From a checkpoint of a small mixture-of-experts model trained on Wikipedia: 10 layers, a shared expert of 128 neurons.
Below are experts of layer 3 (counted from 0) of a mixture-of-experts language model. Rows are named router (the router's row for the expert), down (a neuron's output weights, with its number) and show model dimensions 128-191. Each number is 128 + 32 x the weight over its row's rms, rounded and kept within 0 to 255. Numbers have three digits each.
Before each expert's rows: "comes before" lists some tokens at least twice as common just after its tokens as in all text. This comes from a sample of Wikipedia text that the model never trained on. Tokens count by the router's weight.

# expert 20
comes before: " |", ".", "0", "5", "3", "6"
router:062168138133134114147193134099169086140139167139123137149095127135139160099118136094151068080145127115075088147095124103122122162091121120114126124117153179076159147117091084108133139076130134
down0:211100197112151134066117121145142136133115101120142171116092108125100147135057143165164119102059137079141134135112109142180159085093082111115098140148106141053163091080154103122116094107141066
down1:137061095150134108120117124123109138131135101192128092142126066144082133125125091118125183104121160096117107087127121183142154126145080120120127132167133136105119136110104181073141097139121153
down2:104128122128107155119092144121163088073093113092187147107181145130155101088098074154095166093125176104165117106100157091166164135112103125090151116110152143163090119069112132160128174069142094
down3:132138111097137135162119157109096111154185091144132106185078146096164079088106169200158154117112124116112163115137097146095090157148140146113131145146161155157082148158117155111080117176140130
down4:124129157173132087131151127139087115175158128043063122108134127172174175200118117128081149158126118161092122190097162171106130175144165146186147060135162101142101161133185176137183133148130105
down5:145099166137102089095143085079145133162156176134143111118142078106112097148138175087113153144058138146124101094125095096154167149101156115113112152132122118082142152155131145162126091174142191

# expert 43
comes before: "0", ".", "5", "8", "4", "7"
router:171126079066139124104063165086136190162134181158064141067110091123196125131169088189139168131101111135140150118099145111113045164122098141135106171148145176162112152106126075142131108132082117
down0:119112084154134050160154066075102147120088199096145139146145105184088103126090112120147185148167098141138118156106102125174135107072171105103138162123106094164111119132148091158129125177146088
down1:124089117102146111148115182101122154148118140129082141180156086191117152134121128150122072102157100145138141151113155137117130133136106131087157090080114149131118142082081146105165138066158165
down2:103152160196103110100127030134134150133161105146159146074134153112089198117107166121134106098080100118136103121066098142147173002132169113097101121131135116116136159148131129128125136182134131
down3:130182113115126140145154074149178158126101139175147180158108122074115122121144148166202056103090126103180063149153116067141103155086137123125076154135173065134167162204140094101139115153060159
down4:163091133144099207162151139152131139081132073177126116146144093120079160129140154115129142141137091133205205124176103177084146121132130105149103132134120104168171158203151125125091154128115123
down5:180150145119173115107121132109118090105133121127085160132166111143113142167104129150107128078167103140114113155141136074176100111156139112125120131102093173112110113113118166198193204128206097

# expert 57
comes before: "′", "″", "1", "°", "2", "9"
router:121106101142091056124112163084163186154116142137161163124109115178100108079098134107149042162130107106101113155128151117169128119093151143127186135124153126137120113119173129087177155115126119
down0:125163112170130173123153118135117133103110172173111176133104092109106105144195133087106153081182076134176065156122070117088149096119132125095056090118183159187090100176072095127068134100141136
down1:108143093106176067118135117127150138148091115094105130096158085078125139118123059111093142117090137153121098107149062109181130173159119199118123101075136146091139128158110139172105140140179140
down2:159149104087123147120153123094143158120122171102123215134143085108080120098104095129131119077174083122164116078131099121120157154111137147098082090147105190121141096111110145136088176125129165
down3:122125121095157089129107146141125126141153078098135140159148128162196122157186114058115135182135130132052153138055134121191141125155107221140131100089093097120149143154116127186109118095147166
down4:122145073146114082104143149122151117169162142097153081085118128119197133255169071121156179211107110146100171113129119161122129172096174150159135176109096104163151147180140157071149115136177150
down5:120104104129149160131142146126134141126092112100160112124084137154147137193142076101131108155081131144138183056079142136133138084171121216116140196182075093153119139144149193072163149170106131

# expert 7
comes before: " of", ".", ",", " in", " and", " that"
router:057137151116153172133138186138072085152098137092101150143150128148194115093144147128126114156140138151110105095092130179149099143134150094143172184101094115141177123158118148097131123164098063
down0:178168165113131096110142123159108116128107068133165112057095096135115111143128121080125090164146194121112111102174082124104157065115115100149161108118096106070164122146118103144186108171152154
down1:124141161107106123100113125087121105147150118141126056123092144134181101150130140110135113104099129125162180127138163136146056131141161128154108096119090142132128140104150118140100115166077118
down2:111128136124100108093037136069066168165111182117098117174164130137086144096138109114084170125145108111102086095144151053093123077151182165135098195144203158193164104128188102123131174156148093
down3:161132147185134133162102104158176149108200198067100122159085180128090076065122129132076195155124219130125137114188147107169064121161137103087091140116165100136110086120137125105202121185146140
down4:083166130140111088180073136109112141142129153098115104170185168109146149125065097132106156113114091132114176124089140161112123071111098194102193158077075051110105105165181133132106098170145125
down5:136113121154114167130061142082125149104097118127082110147144180127146184130146109128128068102118106061161145126108048147165086112126145068199180104134074171153098165099109156144125180106164112

# expert 102
comes before: ",", " to", " in", " by", " of", " and"
router:115140120127163101131091143179128098106158152051143168174155097151137111122179128157115160130122104140101171106083126102086128166114139119132111099138177127157111108088114104120073120158177099
down0:157171072151112138124117183162080072147095093136120096094129176144136144172121134088115151128153194117122105094108121124117098023163128089074196177117172112158092133098166139107159113112136100
down1:107090149167129140114109186121114085126123129111080125107055105094143131157115135170145121104160098054072139164145135141121139153106146121133137135173146130120130148115180146092094117109088169
down2:156138087165076107180154099107190145125045131082122174092118101122068144164119114077131101136124121108089106125129120133120151079159123140061104176112056162156103195098164132197145148081141130
down3:153128137122130078109181088186162119130127097093140112170162088220075136103092134152103090140110122154119112137148150113139140165096103126074155131157078053094114120111128170094121169139086081
down4:143128175109110102141148142114192130129086163121097180154106187148152137136163095190146158116097137187145087127134125136150108140148108131093081137094160115158137112181030102165140161170107131
down5:125198207085145089117143126119156114160176113202135133160108139169132120154119102103145157076072152123138118126192090191117183163114140080128119104163103133156137095129121224138121205106119075

# expert 103
comes before: ",", ".", " of", " and", " in", " for"
router:146137107131118137161158156180086092166093113125133119144125124136189178168163090160132186139122092137116088092100138168131053132138114142133109109100122098099168103154118094123115144093120144
down0:119101145157147134116126156167083148117071188181151152184124104057174129141123105151152149152136125154133104160142162085175109150139109140120138135135161156093129154115113091101104112147086170
down1:149151080101144122119176089121181140145116071094133146075120143087176133140120190145109089161065091111069124145105161113108122099163110153099097132123112083096111142113131129137129134036202138
down2:136119107149128201162132122164111153129093149157176131124087137119075143158137165153143145108133091160140072186100176063106165122141144095125103175090148146118112178108119150113135134186155151
down3:092139175139136141090147108113166094116203159134133078156074096120109054189187154127109147092110106107136177055132150118118083098131111063173076094153122103138152093167149123097124062124106079
down4:096104106127107126130087127084136115130129155089104138120142121056121066136110139128131105108149140126161129111098122098132080088103153108097149117090155147040091073148155146142118108145163108
down5:170139122088149163140148105081167173101142093121147153113112122161072112108164132130094155148110080145180127160186125100134131137175126129181063076192080108186134110114141118144123154060112125

# expert 52
comes before: "\n", " |", " (", " and", "s", " is"
router:072135118147197133151139137145108120128090185108131149147143106108139130114135156072141133087104077162099076107085065112171110167126083043143130097089150092187126134105127196098125146107157113
down0:120127131214113159078149149109102094191090124102071169098130148174135116174154105144165136119164131132133106153068140088150091112107097118119183143144169130122124159127109025104168159162089103
down1:150118144139137057147131076133129137062128078083110192127127123118141152149149208121104174156173157115131140094160138108098081133182134091182086165149088110124141165097162126170077147129127100
down2:134087107117093128110211062142168098182150147159141109153115086162110160155142134178130142152105127114089216133134105115122164083124077140118191167126095170128193119062106117121089142109165116
down3:117139125146104127125086093118117127095109129163106109116121122165067130118167132118141141143143148140136129168095107219092137153120080081115113142158120117111101196116128129098125138121056146
down4:126131184174073099134177151196108135132106128143065163134104128099139162098151100219181151123102050123107194107145100140122125078118101152134139156168189198130145154085139140109117142145145158
down5:144114116141102113104146128153061159106134151173138139116137186120130153173130121071103130154170178139113103116080128116142106163137131158136097212117063066109162108158073169140142129142131111

# expert 11
comes before: ",", " (", " and", "\"", " of", ":"
router:141123163132157133114125130120120089117132116107113160168131078143142188162126142197140149091137179169131108156132090163126069149159144108187121119141129118119117051146116091127154106191111101
down0:171093142089114119140143138168154100102131089174165119123069072109161103110146107117080079094081120169143138127148156143140152115117170156117099163154181108100162114096143093077058151188111147
down1:150076118116128092138134202166171204140119180086125170060075042121109126146121074125105136127124114153124176141140053172149140138108139115154152131154092102107148149165071170129119103114110063
down2:097143079123191140115178145152099122087066126101129162119121127183126097131184138100167138090191119156150120107133043136151133131129154090168184155112105093146119145145112186088182103108131131
down3:144158118117120110128148091167138121111150149159139143090119172106160139178096197103156093158111089172119131158148052138171145101135120137116104123160190119102150119171201141101099129084136117
down4:122151128189162117185132114085084150071095124129104124125122122147148091134133185167123172173183164179127137085134153133157087150100136118045108152162171113107150124096136128120176087112122118
down5:143141112197100119119117143063147110078152165108121118126143094152118120132153176044130116038223113147114138088123087159072130097118156166134149185128133158118114096119148126085158137138143242

# expert 25
comes before: " ", "\n", " —", " +", " −", " ."
router:150110138132159100151168108057143159184097149096192130140178147174140159123161143120126165173159094082111125169081140080087176151120118084102155136121145090170126144116110113102149112084122104
down0:163073123151102098152090233152186152103123149063143169134144151122102095121108096178140113141130150126126129108167130099136198119110113145096140153121171141118094146126100087161121128111146144
down1:112144156135142132103115086102133055183137094137126190086184132132136157114149151208106129109131140145115068102143133158148107047097112150155151170152166146140064145169102113147143132172130116
down2:141146181139145149127164080167077150176124140142087125127158098102137120151092110175133122170087121114135126104111116191150145145126134114071192147091092072171103153156106164153138173105134104
down3:196143089153116141186187112116115126113139148180096147137088116085132074092142139135111183151142114148178133136143061122048154165130135121153073116135161120110137143109073111089155125106096167
down4:153100152052103122179129122121138143124114110142177089170120051164128164124072113119154121165068156128122161005109151158109093120138078123101200156073075103107101161112158175118152148101131154
down5:121132143092079083150118124060156150075224143153188048156108078191133077108139108115120104134145122109141081060153145176128101102142164150099095109135126148121137159116174108129187116075123166

# expert 40
comes before: " the", " to", " a", " of", " in", " by"
router:200159160182175166122106162149107134112128155124067122159145122121128124175158115157121186113151109141152141206137143097189076148118111129141096119137122115141166091127122065090054075199055086
down0:093113167129046125135100108109139139133139140110099189146124173162105201102116119151114092073124115104094097093112075193141152198094157115144083126138131075096125138102102132127119197116165148
down1:109137152111114063148144131154056096218145092118159182153090106177154134161106124118050083098060163155093098109129105186105150127131160144153160138102112118105165093133144161127154163164137117
down2:151145126129063107126091125087152155111189137137112138093167125129089156148143142093150065174088132133107091110083143175117215106090152109089110130099112114118088065165152126178152106114164159
down3:168158111180135105153179123086127181147151145145117092115177116184132122143181140101144137119172090116099116095090103086074158103133104081147054136100068106097157122164124153133126080196124137
down4:142110152144145111068129102074100172098084145112081140071144135153104096096074097067140175157156083128111113152159127086067137094102126123143131176178163145132158139137151168138169087102113104
down5:114097142174184153187160179117187109137144116166165110171122162068135155106160132117118092108156100102108156139127148094140088214110086173103126131157126115138098097069146109172083118101142154

# expert 66
comes before: " ", "\n", " —", " Succeeded", " Votes", " Nominated"
router:140139164147160111154134133128123144099110160115087081163152168161145118093162126092144175135144101135106106176099121100115134190170151100108157093125076109193099145145121153156092128100123114
down0:154118086147141144142091094146132106171102123089076148128105120087113071199150143130119117152170174143127154156122145121125143109142092112136176116129109183135113144114159084117118138141134067
down1:166153137067136129191130148142112113137174129137130112128212146139154120097144180186122113122122102113157127066147089151095132144163123099130179153109141144135123111078148160165126152095064099
down2:139136084121139138108105152124109110173108139124105143084161116141136124129170173151123127121148162119143184122180209135093119097117179154072128195108183129125111110152162096087118090162125108
down3:162074116150143120138151144148073092079096143055155137142172187113122139174077123095149067156099207154150138091120075099158177120160103085111108177151112116162101100093149130145136169093137121
down4:196121100149113127111138105154092132143114111122121152093136155108114085095093156084145104125150136156141158170118150100147180133122140180115172114132069142171143092158121104098128145136110120
down5:130097165184130136255135154151136110142095132106154139138173137162059103124088121167096143129066154116146146118085090156172145118193132096157116125138130084148076137186121176156125120105141132

# expert 63
comes before: " ", " \"", " —", " Nominated", " A", " Yes"
router:162095165140100117143170148114109169139121072088145161167135114113083133117145150083134196155134100140163115174148109109110120138113108070125098161104151098130097131151125136115131143127151124
down0:142140149089150113095147136132138102125130134062153148137139136169152154144179155179082155173037120104098107151102117173073063111147161131106116093133122101163114112152123109153118128079118137
down1:107137160110097141142114115095089086184181157162155125064127149170170073147144101143065155208123093131094169149124112153112133106125141174126099165180110123107132137114143098214116070133147076
down2:105149164131072096129150038090104086182143113130159100108129127150094203118139168146120144140102131153102157093101102151154158098128059165080117133133101096132113177081115116152097135147141159
down3:118127104138120113155065084105078048149108102151101122135140088166176139112129141117160151124124145125121208155062120163096061168145109134058100132191138136086145185068136123085105135066128142
down4:134144097195131120123083082110128150134175130164027103089105123134133106144154146133135128173118121108130145154150063100181164089176106150080080112155094130143083160168139120090095129092178164
down5:131147099098108157182121121114098085185131187152144111103125135120173120086157097153129135204165111126163220093108135127093133101137112132111105149173156108118141101120125132086122142181102102

# expert 28
comes before: "0", "9", "5", "8", "6", "–"
router:152160144117171151116057132089153148130136157067143074106050141147142130176137121108146153091115179108188096111136066133121082143156133158097144193181180110153176099133112126137099160101180120
down0:190111189148138116080170084202088115137141083151105112084171076158107151125068148185156165117109159137114108096155107113130131091131161143150126144112183097127143125123115139144130168141115146
down1:107162104121125146216172086112137142086132087110116200138151090161183127067150127104116161151140127164135114145070136106114146111169160113144075092097107142116087151139097119142126126093140133
down2:167122162170158157120165194154172183151162158110142124101137127104105061125147146068130057151121124117128177113123135163101139126158149126102114119124138128153139112068132146072105107151103105
down3:117097179109126130128069101109075133153075111141113171102206126094146105178134109124116102219095141113123084088119116109129146127099099168174076130143133089102147135103123158130126151083137148
down4:103136074080079098148144190150145166193148116092176136167113112131128117132100153094123111135103144097083179126093171174073164130088150172085183171146124050156157086120145197045161089203135140
down5:139138127097116113136120218127136115194154138152124125167159117120126061144156083188109078125163178111136127122054183189096136199100134130106146133106080158117090090152143148124147111121119093